Below are experts of layer 2 (counted from 0) of a mixture-of-experts language model. Rows are named router (the router's row for the expert) and show model dimensions 0-127. Each number is 128 + 24 x the weight over its row's rms, rounded and kept within 0 to 255. Numbers have three digits each.
After each expert's rows: a language model's description of what the expert responds to. This comes from a sample of Wikipedia text that the model never trained on.

# expert 61
router:126176136117128141082192143151172144159110117152083118065100147112129128132164105159132111101123154171131144099137155138079110161145122164138091149142126149182153101138118123102145172141127123131148124145101140133128122133148142090137129143114136104092135106130142115145153116132147153109151162077111149161157115132124102103124131126136129114106119142184141173082145152108132136149129
Description: Function words of, the. Prepositions, articles and connectives such as of, the, that, which, whether, plus pieces like wat-ersh-ed and Fe-ature.

# expert 37
router:137178156061134113134146177130126144148146146125087140086090145115165119173135073129118093126141143119141146111133121089123136134160127193088131162125117127142166112109147133124142120167084156139149104081098113152169132120111140126097127153099132089141149123140150117122108140138118145151131168088134108135147111150128149103087132098145136121121137153153107136092168129113097111111127
Description: Line breaks, wa- piece. Line and paragraph breaks ending table rows, list items and sections, plus the piece wa in waived, waiting, wax.

# expert 21
router:113153130070130124110161163137140129121128134133124160121136143131112156119185104124146113123127155155136134094145145102130104152182115174158136159124114113105160121170146129128145165138171120119128106123093106109141141123103138110129123154078165129134111101170118133146134140126138127192120151119122124100141115107151133111102117118105130081024116124134137112076144149091123123149120
Description: Short mid-word fragments. Two-letter word-internal pieces inside foreign or rare names and Markdown table separator rows, e.g. Th|ur|ingia, Kh|in|alig, an, el.

# expert 50
router:135151142115122089109170125144106147100129157157139167114143103149160112127158131092176127125110175157108136143128148124107097154195112131117100127114122172170178103165136143102108134109125130127136132157098151146168110118118146130145121140090113083101140099119119125163178116150107161138143146111097106103156141113117133110136152127118112109106149101143117103127151182060140139120143
Description: Name-initial fragments. Capitalized opening pieces of split proper names, such as Ma, Ber, Th, Kr, Leg in Legion.

# expert 32
router:146165194096146115145124128134127141139124144176128155091142137126136169164136093107132098124121130154130174123140136087111113146161135180131134128140110169146110056128153144124136145126079169126144125113115137103173115152130155121144119152139163145129132126133128129134171127169154170142174146124109108160176137088145091120150138150105111121090134128181152131119123122120123096111129
Description: Word-final nouns. Nouns and place names ending a phrase before punctuation, such as gold, India, world, Navy, Canada, century.

# expert 12
router:120162178134129126127157133144174096161097159111106137134143137128081155153153110123143091114096118142141129099167144103099096141143137185094102122090136166130182117132133156130134129110144147153137141130113126114112097114122171111133168159086151114129164110125170115135147110176127160130137147116109100121149113111141111155098174163110098149077150114136129114080140144137123099124106
Description: Attributive adjectives. Adjectives and noun modifiers after an article, before a noun, such as new, local, public, basic, inner, legislative.

# expert 9
router:139170150109107137126166106112146152133148124149127132132128093125124177145152086135157116115140116147135147120101118116146098133191110110090124157095148186130174130135133141093138129139118123127145124121110106137155109093116168129170103170070133130128134093090156113141129115146122168112166170116153101131137101137075106152152122132157139091104141088161132136086154121113156145156146
Description: Names in tables. Name pieces and given names in cast and roster tables, plus month names and country codes, e.g. Ash|ley, William, FRA, October.

# expert 3
router:126165151113125100145154110142129184136145131144110115119128095154135175162134114110140096096116080170147114109138155117139130158166141150109124178093138162131168104128131155115124132143084172123128144137110115152165115115171165108155149181109146106137132082131168111147127121159139126170132161130148089160122144099121095130137143140138126103101108110154155162100154130090154156114143
Description: Proper-name first words. First words of multiword names, such as given names and nationality adjectives, like John, British, United (States), Saint Vincent.

# expert 19
router:108147128097164099123188132138175133120122146143118151079112127088137114159149115137112110120118148142141113128144134086083117125196140174115128117149121149127149092134154132129143168137157168119117107120088109102104130147117107118159123126096169098159141090104135130135153159140120133196139151143129123119112097171163149116143151115128121111094117131139169151129179160098110115129155
Description: Mid-word fragments, discourse adverbs. Inner pieces of split common words like col-leg-es, eg-g, g-olf, plus blank lines and adverbs such as also, however, most, later.

# expert 15
router:114172140128128137134184140127140156130114166139084115092149117141115160144155096103140142102141123114149149092120127101131131134201157136132166127101114115129164084127143151160158139140128112131124132134096110110116086144107156149124165137125138089113118110116160103122138147170098135142140137127123121125132131132106124135148100134073161156051146114161137116068136122151175139086142
Description: Past-participle verbs. Past-tense and participle verbs about work and creation, like designed, built, worked, Written by, and mid-word pieces such as fur|ther.

# expert 24
router:159137155095162124098150104138116127114110143167109158091105109113138126143149090107138134099118132170150149124126124085116113127167116138096144140098131129158199129081133128112123142142145118184113112150105146090158102147117155131132153139129147135107185097110158123148151108167146165160107161093110095146159129123133113175099135124103124130096121116125134148093166134106183116128131
Description: Capital initials and regions. Single capital letters beginning names or abbreviations (B, I, U.S.), plus region words like South, North, city, state.

# expert 33
router:143200160112127098132144165151184130135119105147106139127113077098115137139174090106132087106122123155116159119127159098119110141197151172088146168097114144143151115123169137143137163144133133145153133126146132139124146132133158120164135132118167138164148111141149142129143138165124150133167163133152129103137081111128112097114134150107155127134100116150117109097168167113128121158120
Description: Separators between numbers. Table pipes, commas, semicolons and decimal points placed between digits in statistics tables, plus the en|grav|er fragment.

# expert 63
router:149165143112135150119152156147154117131127135143109168093105125130121189117170130143100107094101143164121139115118147096137134117166157145163105146113138143182161113124099166113160193134150097079148114092093090134157115128119124126149147159118130122130143124131142098158145130154136151144140107103119124120107123112135099165118102117086105101093149125163142116074159159113127078126129
Description: Time conjunctions and function words. Temporal prepositions and conjunctions like during, when, while, after, plus the, of, for, and pieces such as sh|ops, off.

# expert 20
router:126158149111119115110142113134123152136141160152131123111107072150150195169128112148144130084091108150110142112128146095156099140165133134096114148118152173131155077115117156113160136124082150134117127099100094123147105113159175105144125161136125112132138104113163092153126136137129160163143161073135135112096126120105118169134097136106120107096143116148129147101129156086157119104093
Description: Person first names. Given names starting a person's name (John, David, Mark), sentence-initial He, and clause conjunctions like while, after, when.

# expert 16
router:121148163102100094118153128176115123140130133174071112091106138155095134181137101160123100119110163163106143127112179125126149133178153186133103139167150158108138139150099134116129162115163130140161160130118162152168114140117125108149131138119149124106132102114144131104141142161105133167129122096105109122103106120108091154132166135112139099075122128181135113096150141121135123122125
Description: Digits and mid-word pieces. Single digits in years, percentages and table cells, plus middle or final word pieces such as erc, est, order, art.

# expert 10
router:102177144104143094146164155097138130140158151169111143102119106142095118131139120102085140111149124140164157145086147120144136124194105149107114142110115178157153116150110151121129144140129133138096128113064130110163145133115114145141113173094150095131140126126171150091153154148107157116125154080159126121141134131104127151120112126100135125094146108178104147080166148147129152145134
Description: Dates and time nouns. Month names and day numbers in dates, often in tables or infoboxes, plus time nouns like years, day, hour, period.

# expert 52
router:122166177105119110133139139144135138127117135140095123076120128151109137146133092150138112129137134166133147143121133119119091129189144123101135108133132161140156081090134161124112139132169157133162131145127134093097125129123097119143093150125167098118174102140174147152141128165165141203108150144173102112172112110102139116123160118150150089102159084160142129130122154118149114141135
Description: Accented letters and dashes. Accented letters in French and other foreign names, like coup d'état, América, plus list dashes and semicolons.

# expert 34
router:184144132089125119110198127129143105094160163135124145105145138123096186154129113107120133086133132173144154108141143107108132127189129141118105162105134136144144131127167163123118144127162170144156102126086105150107123105120130128172123165092159114172135105145161121133164140128152147134127149096137120171153105123110122134124111099088151123084117134133158111116150144121134099096155
Description: Sentence-opening words. Capitalized words starting sentences or fields, such as After, In, According, There, Since, plus odd pieces of foreign names and scripts.

# expert 35
router:159129108100108091124156161151168112127138164129100129116111143126127180133131106169117119117130156196131130102154171104127102127181165158137106127106149192165177127124150139130128139151094108117164087121106140141137115119149145142159124142084140122154143152148146122153139128146126131177146159100158130154130123113133133136153114135097155095085153130136151091091131116100138110125092
Description: Table and election cells. Spaces, pipes and odd name fragments inside tables, election results and formulas, such as Candidate/Votes rows, Ex-che-quer, Þorb-j-örn.

# expert 5
router:145143120114098097092146137125171112151132123111111116111147128102083181160123107154140126117113122163157120144101149133138097159172159169110126165118162141147182117126107161139119202132107111096168131127120134148126117114130176113129147154104144119141159098146201128122143153165122134154117125111105125120136105139135105158138111131117164150068123115145109136099136136134141133164164
Description: Word endings before function words. Word-final suffixes and possessive 's completing a word, often before of/and/to, such as f-illing, dif-fers, FBI's, the.

# expert 51
router:117162168080150113133146173113120188139133139127099129119122098097080169159128091159089137120156127133138128117155156097121114105192114132135124148129126134137151117143139127147131182139131137084154119112126126102148119147119162136130118110118140143107138123129147091125172118165140167194152121121123144127144131118150070136151154132144122146066128132168095157096120150124149145102123
Description: Agent and nationality suffixes. Word-final suffixes forming nouns, mostly -ist, -ism, -ian, -als, as in novel|ist, panel|ist, solo|ists.

# expert 44
router:137185150114096135126154120131132124108175121130100125123136113113082132111143137110139107095120130167125144107104166085143110135157110160100113155126108149157132129159107177116140173131129109115146146122131123144164119101112130117165109145105143099138129135128182141154169099183147162188116162110108117120126131128086077143090154126127149167081125124160136132102173135095143123142124
Description: Single digit numbers. Single digits and small numbers in table cells, scores and year ranges, like 3, 0, 1–1, 2000–01.

# expert 53
router:144142116126121105141136142121150088123126086136112142099145082085121171154125094121157084136140118132143134148121148120102131139225128188117128177137131118173180064129132140143152188132146137122133123138129137120137112136148164138110142130109174090156150109167151107159125101117131147152134132117137131136104119129156130137098127122135146144094115109159121153095150136094147132141141
Description: Name fragments after capitals. Inner pieces of names following a single capital letter, such as L-oug-heed, Gri-ff-ey, F-ight, plus scattered punctuation.

# expert 1
router:128176150115124106122173145138149151150104144165104111103114095123139109162169102135135119070127145150126131124120137125151089102171140148126109157152124173175172118133127112155116142124143116121124108150104119141175130173116144128158155157107152130127147124174150116106137182161151140125124127096160100135132117145153096150136135123094158124083131075152103146070139128149145100106109
Description: Word endings, clause connectors. Final pieces that complete a word, like -ence, -ition, -fied, plus heading markers and clause openers such as where, because, when.

# expert 36
router:111162151074153113135171117151114160086160148164125100140124141149104179145179106121099121123109129128147146097099129087112115147189126156116123119147154154171134102096139131098131128143141147131157107149111103120155124117153126120146150153122118125103128113135166111139140128141118196156165156088119125104157124156109113126122154096076141157091153122147181117105142121118129122114111
Description: List punctuation and mid-word fragments. Colons and commas after team or list labels, conjunctions and, but, and inner pieces of names like Samarkand, Hartnett.

# expert 18
router:155155120086161115136140122137122115101112141114069155097085118135114183151152107164087134143113164172156129111106145094129121154175141131104112173093134169123192114127147138100144155135126112114150115128129084148135092133125130128120123149092170108092132125125164147131153150160148158142147157092110126144160159141119124154140133094124113137099138115154126105090108129126155141160103
Description: Table pipes and prepositions. Table cell separators | in wiki tables, plus prepositions like from, on, at, Mc name prefixes, and endings like -ery.

# expert 47
router:116134123127154124119128123107113132125158112137088130103124116087091157135158104150125121109103134149130134143115162139132134149191101133104156136117140163138181075116163156139124163119100143123116122132145138116115143152144189133128136154097156070122140116101200104102133134142135140151143147105149153150152108139137082120113124144121119153069126101162108179073131130113120141155154
Description: Plural noun endings. Plural and noun suffix endings finishing common nouns, such as bal-ances, flo-ors, presid-ents, nov-els, pen-sion, before of/and/in.

# expert 30
router:117147139094144109123137149148143119119095130185092123149101110139098145145157121081102083117128153165148152151115138129146107168179130153080147142134114120129140098118161151122122158155106125113166095096130132144122136130151121129117159146101136134088133107134143079126145097125154185150166134112132100115137097127129106106143114108088137102057128142139177116087164127147154153131133
Description: Word-final suffix pieces. Word-ending pieces like -age, -ain, -man, -ages completing a word (chaplain, peerage, stages), plus by before vote margins.

# expert 46
router:123154139090124104120213115163142083150128133114105126113151099151123126174136115130112111127143133172159149086165127128122130110178139173108097130137142186138167115139157115105120172110110122119137094159136115111120143135130088112130128140099141094161119098116147162172137101163123125151179107142116118129142117134121127141098132120114162104109121117193131095097123139124117129111159
Description: Career verbs and as. The word as, by, and verbs of careers like served, joined, worked, performed, plus name pieces like ow, ick.

# expert 8
router:148152147119123093124141137134149112140153133146092141108102108101092184119137091133112132103108169110141139126136142111126084158179170189102116126089122152131178099132143143107111181153126103155139153155088170119179117109141162101154112161090137096127127120146131125144153173133148147168148162116140130139144124132139101129100113112100130140101146140143141160122170103111153137141106
Description: Mid-range numbers, percentages. Two- and three-digit numbers and dashes in tables, statistics and percentages, especially 100 in vote totals, plus New.

# expert 26
router:124204174109110125089160144122163138140113106128099113114084109109135161145170121099135102083081154151108137129119119102106123124160143165128111146114133133143160111108125090107104152158139129157141131109135133149133109126143151107140109142100114137142145086111144124130131098196149149158118157101116131129098154125138143140169113156102141142091136118203131117092135136097116093106127
Description: Determiners and headings. Sentence-opening determiners and pronouns (The, It, their, many) and == heading markers, plus idden in hidden.

# expert 49
router:125128116091107103116165162176133114145116119146122135116119106108148101144118110139145119095130126150147132103098139088101104124138115134096115167128136148129149102128138118113093140128143116116171149165118102095166111149153148117154101164112116126103113096135153099155105106159139152178129149152173117097180132158074058126155135089113141147143128139153125122076174162153104132131117
Description: Commas and periods. Commas and sentence periods after words and dates, like June 24, 2014 or Castle, Cornwall, before and, which, The.

# expert 45
router:144151136089130120118169156180150071124134144127096132088126139133148147163167088140166116103114132156121186114136136079095120143180125149095125117128133158137137117122147134115112163099130146142117134125086152108127129144112112099141154162118173121158155100135136122146157126094156140150124138135149090132122137128098101137110182103122150115097134124125111158114169135079121117166179
Description: Word-initial prefixes. Opening pieces of words and compounds after articles or prepositions, such as down(town), pro(claimed), San, Los, leading, early.

# expert 17
router:161166135102102150134193132166154109136099123144121162119160142133084134165130109118101120114130104138118146119143118109141111119178120158109123128093127141172147070131124126114107144115123132145124133139132112127180133128154144141150086147144141116116142089162142109149196127134097165160167143111149081152121138126090101114100148104106111143081097127162136165122141170159114141111123
Description: Place-name pieces. Pieces of place and proper names, mostly word-internal, in geographic or table text, such as York, London, Dur-ham, Hough-ton.

# expert 7
router:135150145096145103129168125166128133115121156125101135120115104115178155115124102123172113083132113190153138103144119139087121153178152152134113147115125167133160136146131146124114161124127179179157112139125098108170076141161141136148127192103144109140165108132145142128155144168136158162126136087135114139150125134114097091104121148118162124109111097166153150121146137115139126129145
Description: Name and cell starts. First piece of proper names, quoted titles and table-cell entries after a pipe, dash or comma, like Bar-nett, "Picture, No.

# expert 6
router:116155128086127104095170120136144137110126116131093147101134121117119167161161100103121108130079143155150119104129142108108084161182154151071101097171108143183153122130172119118161133120118148144118140166120130114131144115124140135132125125127156105099103079121146111150111130149119155174149163103175137134159096102088121127157106139138137167126117114137174138077113139125125138142117
Description: Colons and consonant-cluster onsets. Colons, semicolons and table pipes after labels or team names, plus word-initial consonant clusters like sc, gr, str, sl.

# expert 27
router:118178156098117128118155145135120133149167163147091114093150099161115170137163130116169118101150153159144129119114131127128117147171122117118101137092116161144184154111118131125118168129137105149121156127068114132145119119170131126125151166078141125109143116096145133143173160142127160132152147132146114134116150105129100139117127147114160095098167111184153147080180115145102128140129
Description: Dates and month names. Month names and "on/On" before dates, mostly in tables and lists of births and releases, e.g. March 13, 21 May 2024.

# expert 23
router:122145123098111105103156125154162125129133163132106165109114108126128122155187109120143137117091145151143188086116167112088108132183138164099141116085118140153134130119144130082091151133122163144154165111109122124127095165140140112135171131105174099108129105140150132140162146140146149197141160148135134151149121118141133148102162131128136144096153102128148149126143151084096102120141
Description: Word-initial prefixes. Word-initial pieces and Latin prefixes starting a longer word, such as par, pro, sup, pres in preschool, Supercopa, Eparchy.

# expert 43
router:121134134095110093090153143122143143139101139124063148130120125150158143125149127099153119112100147204129130112127138094105128178164141153100127156119136178123207131120142148106109162106129121145144110132108134147164110158148141126145101144107118097126152120115150156146160153167107134161139137109156098123171118114120101114113164117146138060122130104124120145109144156110133110148163
Description: Capitalized name beginnings. Single capital letters or short capitalized pieces starting names and titles, like O-swald, Bl-oodhounds, Min-erva, plus foreign de in de facto.

# expert 57
router:153170145096145137133188146145151155106136178164099131103103103102123172125185116141103081127141127135153143122144121136108094115173116165139131130137100128158166112131139126142076182139147138136186166111106157155153116127140155132146091123109132132118118114154126144133128109131131132144127116090141080141135086139143139115120159129087130135099115102137143125072177161133136135134134
Description: Line breaks, auxiliaries, over/under. Line breaks, parentheses and heading markers, the auxiliaries has, have, been, and over/under pieces inside words like mis|under|stood.

# expert 55
router:135169123103119141129174150143146096161096107142104165097082103099103155159135140095163098076144168152124133106141164059126127137189124149104097153115091143150171115092112146115102144158161109115141118120099100126144119135126152122137138141100144110126131110129169126122135135157136122154127138102141116113103107132112096119154119082096153130093113111127133148102126132080107091136121
Description: Section heading words. Words and markers inside wiki section headings, like == Education ==, Early life, Professional career, Website, and blank lines after titles.

# expert 54
router:143165146117099140127179141132162133108140125125103135099110137102129113176172092122096141116108176181133112097134118121114102129145136172140082189137153181160173114127130138124168172117133118143157110138098128117126137121126136121180122141108147126117134128128154131188169134147159155131119161120140114132140120118148104089123139140146126091107121078176113143113144167118118113146145
Description: Relation words. Prepositions and clause connectors like of, to, that, which, who, what following a noun or verb, as in frontman of, invited to.

# expert 58
router:116178145103120125082161134139123170161159141156108155144080112137093152139151130109147107100132130147127132151133139078117117162157144152080141141108114138133172087132149150143138147116123134127109154128128116104118146114122177135145129128118157107097139105110148104123104152140158136157119146120136127129156116151121113109124142151138147141018117085182124118068116126121138150133138
Description: Suffixes ending words. Final suffix pieces closing a word, such as ences, ately, ically, ation, ing, ism, after stems like consequ or independ.

# expert 0
router:120178161098134103124139138176135112153148115188103150106131140097137158113163115137122117107162133158161131100151123110101122145140151177084077154125133165146169102114143120094115171111135127130155152133115142139115127134143147070139095138129169123122134148139189169129146109148108137177156125137130133148166101153132115125119106160160130133116126130139167120108184129125104131103118
Description: Copulas and articles. Common function words like was, is, were, a, in starting a predicate or phrase; also part in Apart from, is part of.

# expert 4
router:138163150109133121128162126127117129111126166155105118095120130116144186183145117134128154096117140164116146149110146115133095129161154166115126140179120129152138084139140163122172152143145139160126122103088138120162132158103142143140118149142131128134118137119179112143150126109158146140130141127141124148148125137127077120168135082098159066097139114157141131057140168149157090122101
Description: Clause-linking function words. Conjunctions, prepositions and adverbs opening a clause or phrase after commas or periods, such as after, but, which, later, there.

# expert 60
router:129149142096136128102130144142166101131126131113111119135109151113137114141149083133147130106136158162143142145123138123094118148174122188114120134139116144128149103126158140129116173128106083149122106129136140100143129096098169136162110133102194102130134116142168097096121163128112135171146149076150098145135154160145092111104138127132138084112090089183117139080175137098101134112110
Description: Closing brackets and line ends. Closing parentheses, quotes and line breaks ending entries or table rows, plus the piece is inside words like iris, Miniseries.

# expert 13
router:133144138145137159133140169177144125131127112132111126093090144130113135167146118138154086123087144115143163109145160092113121151189156146119122107151123141166139095124147146104134139144158159161130101122092131113095130160114136138140164136147170107143145097122126117136162135190111133162147126111141116119149112127109154144128117112138147101066158103178137118102114139077084082098113
Description: Early word pieces. Second or early fragments inside a word, often after a prefix or article, like un-be-aten, in-fer-ior, fin-s, pre, fl.

# expert 25
router:121190123061108099088148163126156130124172149140094152141102159116143167128145089134149115106126131178099150128154161082118119123170128158082121135124139149138175104134115140102127132148152158141137131156148106122155149149146150094135154118096161109104125096121168103171142140156125132159126130127115087108132104102123105136145130151114098117116138123147161114077135160090138128135123
Description: Table pipes, sentence periods. Table cell separators at line starts, table rule rows, and sentence-ending periods before a new sentence, plus the th-ank in thanked.

# expert 59
router:147167171067132095114162128136135088135117145131119175098143124124104133147126115122103135137130143163137135093149091117145113142174130167144095138115119176176134098104134134125132146154134120110161128118097139095160145138177139147161151150120184079091159128099120111134166123140129154140145138132122108114128138118125148152095158152130132153062141103168175131105157141111135111110129
Description: Common institutional nouns. Whole common nouns about schools, people and organizations, often after the/a, such as school, children, women, chap-el, community.

# expert 29
router:138150167083135137100148102146130149118166129108129135136105122121105139148195134121126137124120111131140141123121118099107131148177145124073098129107109146136152099143153167125106169129135130110171121116142117115134115086106173103128102128106151132128151092131185072169142114153138164144139145110122086130136106164129081120126117126138143123071121134177144133063114116111137142149098
Description: Final pieces of foreign words. Final pieces of words and names, often foreign surnames or places, such as -ov, -ez, -abad, o-ath, g-ap.

# expert 22
router:137186117060116096110147135123159123139136121157080125135114108104147136136166121123110104116159126178142136118138128111087121162144157163117111159141112152125141082100158130096126156117124101154147093117121155153134138130107159088150095157143142079111160116141161169162116145122121117175144167081153138126178138149144141129126100143135147128114130122177133157090110133105138125134104
Description: Subject pronouns and auxiliaries. Sentence subjects and finite verbs after them, especially was, is, were, has, been, he, she, it.

# expert 41
router:126214123089137130097171129165160146125150127162088150128106101163117126135132130123169089102141128121114146098121139112121109138173118186096112158165097137158166113130101147140143153180125153128107155129124118102154107111151160133131127098109126092121097116144171132140165117136139140165147135098120090122133107107127114153122144137110150109089123160152122121080151149111127126159148
Description: Year digits and numbers. Final digits of years and numbers after 199/200/201, plus blank lines and names in sports tables, such as 196-2, 201-5, St-utt-gart.

# expert 56
router:115134159089153121117194133135127163154129120122076152123104096114130152152184115116114132104134156151137140124149155163073123136162122153091133110109100130130178106130140156095135177114129159141133131133134119130140100128102160091139095129094194107103149113137174123150148109134125173184146136129130113153158104135107140126105116152165131129130116131145171127102140136094114137128160
Description: Parentheses and copulas. Opening parentheses and the verbs was, is, were, been, plus German der in titles and names.

# expert 28
router:119116175095141133145153152161129090125159115137087156135106150105149149168179101135106139123107120157172117114151163104132105154185154193110138125148151140126132093093160150097124136102170136144147106111093110123114113133114146132131127167108170111102127117105148150131162121161100122138128096115108144173147128108090102135100154100148124136086161108140108128097165148112130119112133
Description: Word-initial fragments. First pieces of split words, often prefixes like re, dis, und, trans, im, plus $ and comparative adjectives like more, small.

# expert 14
router:142170159074091113092128152126135106151134128121097140138132108104123164180199084131093118112128140189138160122126168099122141124165154142121127128138118153169176091117147122105122170125120154111138133141123146106133102125131141127124107149086173100120134107153143087115178122129141139166151174097109118125162115134089086152118135137134121148138127091137143122097125129126132139147117
Description: Table cell separators. Pipe separators between numeric cells in Wikipedia tables, plus odd word pieces like ill in Cadillac and ded in collided.

# expert 42
router:123174168115124123134164161132119121117125112133134153134128116107130110141150114127121124072107132139158162167139141115104129186176113136076155120145092135156190119128131127106108161118092123141132128156102159109132138130154135119122096137091169116130167092065158142131166145126116149174127120123144116131109132154125129124134147103123152075081120137134147162083171095127117109138159
Description: Ordinals and counts. Ordinal and cardinal number words like first, second, twenty-seventh, three, top, in sports rankings, seasons and album counts.

# expert 39
router:171167151090114116131146162161161118118120116170089142100096115085133130142148116119142085103105119159137136115118126106084097145185102178071107148125119158144149129147136127125120171149112079146142105139148121159141131123108139120158118152104153108131119103110155127133146112177150162118154128139137110100117105148095095099118149141089165087108115135160136120118150156128152121139168
Description: Numeric punctuation, enroll. Periods, dashes, commas and semicolons right after digits in percentages and measurements, plus en|roll and en|list word pieces.

# expert 11
router:127179149046122124093157110131120160113095159146103132108086135157086143126158109143135134142083116145138141133121134118119158158166111164072130119100119144140166083146155105127144147122149149151150147143130100081152139155140115104150099113127157087117139102108155110127118135152146159179125133144136100122114113118092123132096110123140132129076130117160140134077116163130120114117098
Description: Word-final punctuation and hyphens. Periods, hyphens, colons, semicolons and last word pieces ending a word or sentence, as in joking., low-density, drum-mer, tick-et.

# expert 40
router:137202144110137109133156138156154096135095117128099110111141126104118148130158107109156098110094118170115153111129141114111087128194136137094101171137141180154161129134155128109148157105109118159152143126134126167145132145112139120176103159088178120142147113096151132113170114156153135154151152135123126136139094150131116115108109133104145126115124142179112113113193148124150109135136
Description: Table cell separators. Pipe separators, numbers and dashes inside wiki tables of sports stats and chart positions, plus endings like aten, ner.

# expert 38
router:126149132119122142107124103149113150120145136126060112124122090125136127119149113116099117093123154129148132131145151106115139154167121145122106132133119138143172108104152158126136143120105131121116122118090130126140127131138148143137161159082148083094154083118155100090153125171153170168148160116098107115164112116093056160109136139099105152069129102173153142085110144095131112130094
Description: Institution and topic nouns. Head nouns of noun phrases, often before of or in: area, Court, Council, building, reform, movement, basement.

# expert 31
router:153154159118113100101141141140124117130117120169116143109136136147151144150138087160102112134128109146156172085118143092121107139177131194107139152101119146175127091111164136130123138126150116107162082133110118141104118129088135136152147116139155117112115118103130132128173127142123126140106141089099107110169137077094128112104159161099154116052118125155133133092117178103107134135116
Description: Latinate word stems. Stem pieces of verbs and derived words before suffixes like -ing, -ation, -ative, such as gener, oper, integr, dep, trans.

# expert 62
router:131128142097125100121172112135126114113106122170089132110129092107119124131139108167110121107137141163166124107154124110063149129159132164116125140104118142172197098083170155107111138114125129109142109154096101136156131113157137115129136137122164108159142066113172090123137121129134166172168140136130096136124153138122109150106163163137124112116118123164095172100139126113158116114109
Description: Organization and role nouns. Title and institution nouns in political or biographical text: University, Party, League, member, former, Council, deputy.

# expert 2
router:124181130101139139110171141104122119132119109122107145113079116134143162150142115105149105092131164122141129121103127094126118128194132198060116113148144159186170137118130143108114156116158149119165119130131120147176152093159147108112104130128128122129134094129167115107117154138155146126135102101170140129130108113134122109135106106107136100125144137153147137101139117059103117165126
Description: Section heading markup. Blank lines and == or === markers around Wikipedia section headings, plus heading words like See also, Legacy, Awards, History.

# expert 48
router:102132129086141114104165119167140137117115157127090158120128106134122112161153132085139115121095183154131135139172138123088130140162127138105121152118133156174187093123126156063126168149143150169131155146098158147170099132120156136144132151115170103143119120142144129137142123156106146161128159114123104137159114100113110111142177106155155141098146094117117116094125166099125110154131
Description: Capitalized word openings. Opening letters or pieces of capitalized names and words, such as Con in Contest, Str in Strasbourg, Tr in Truman.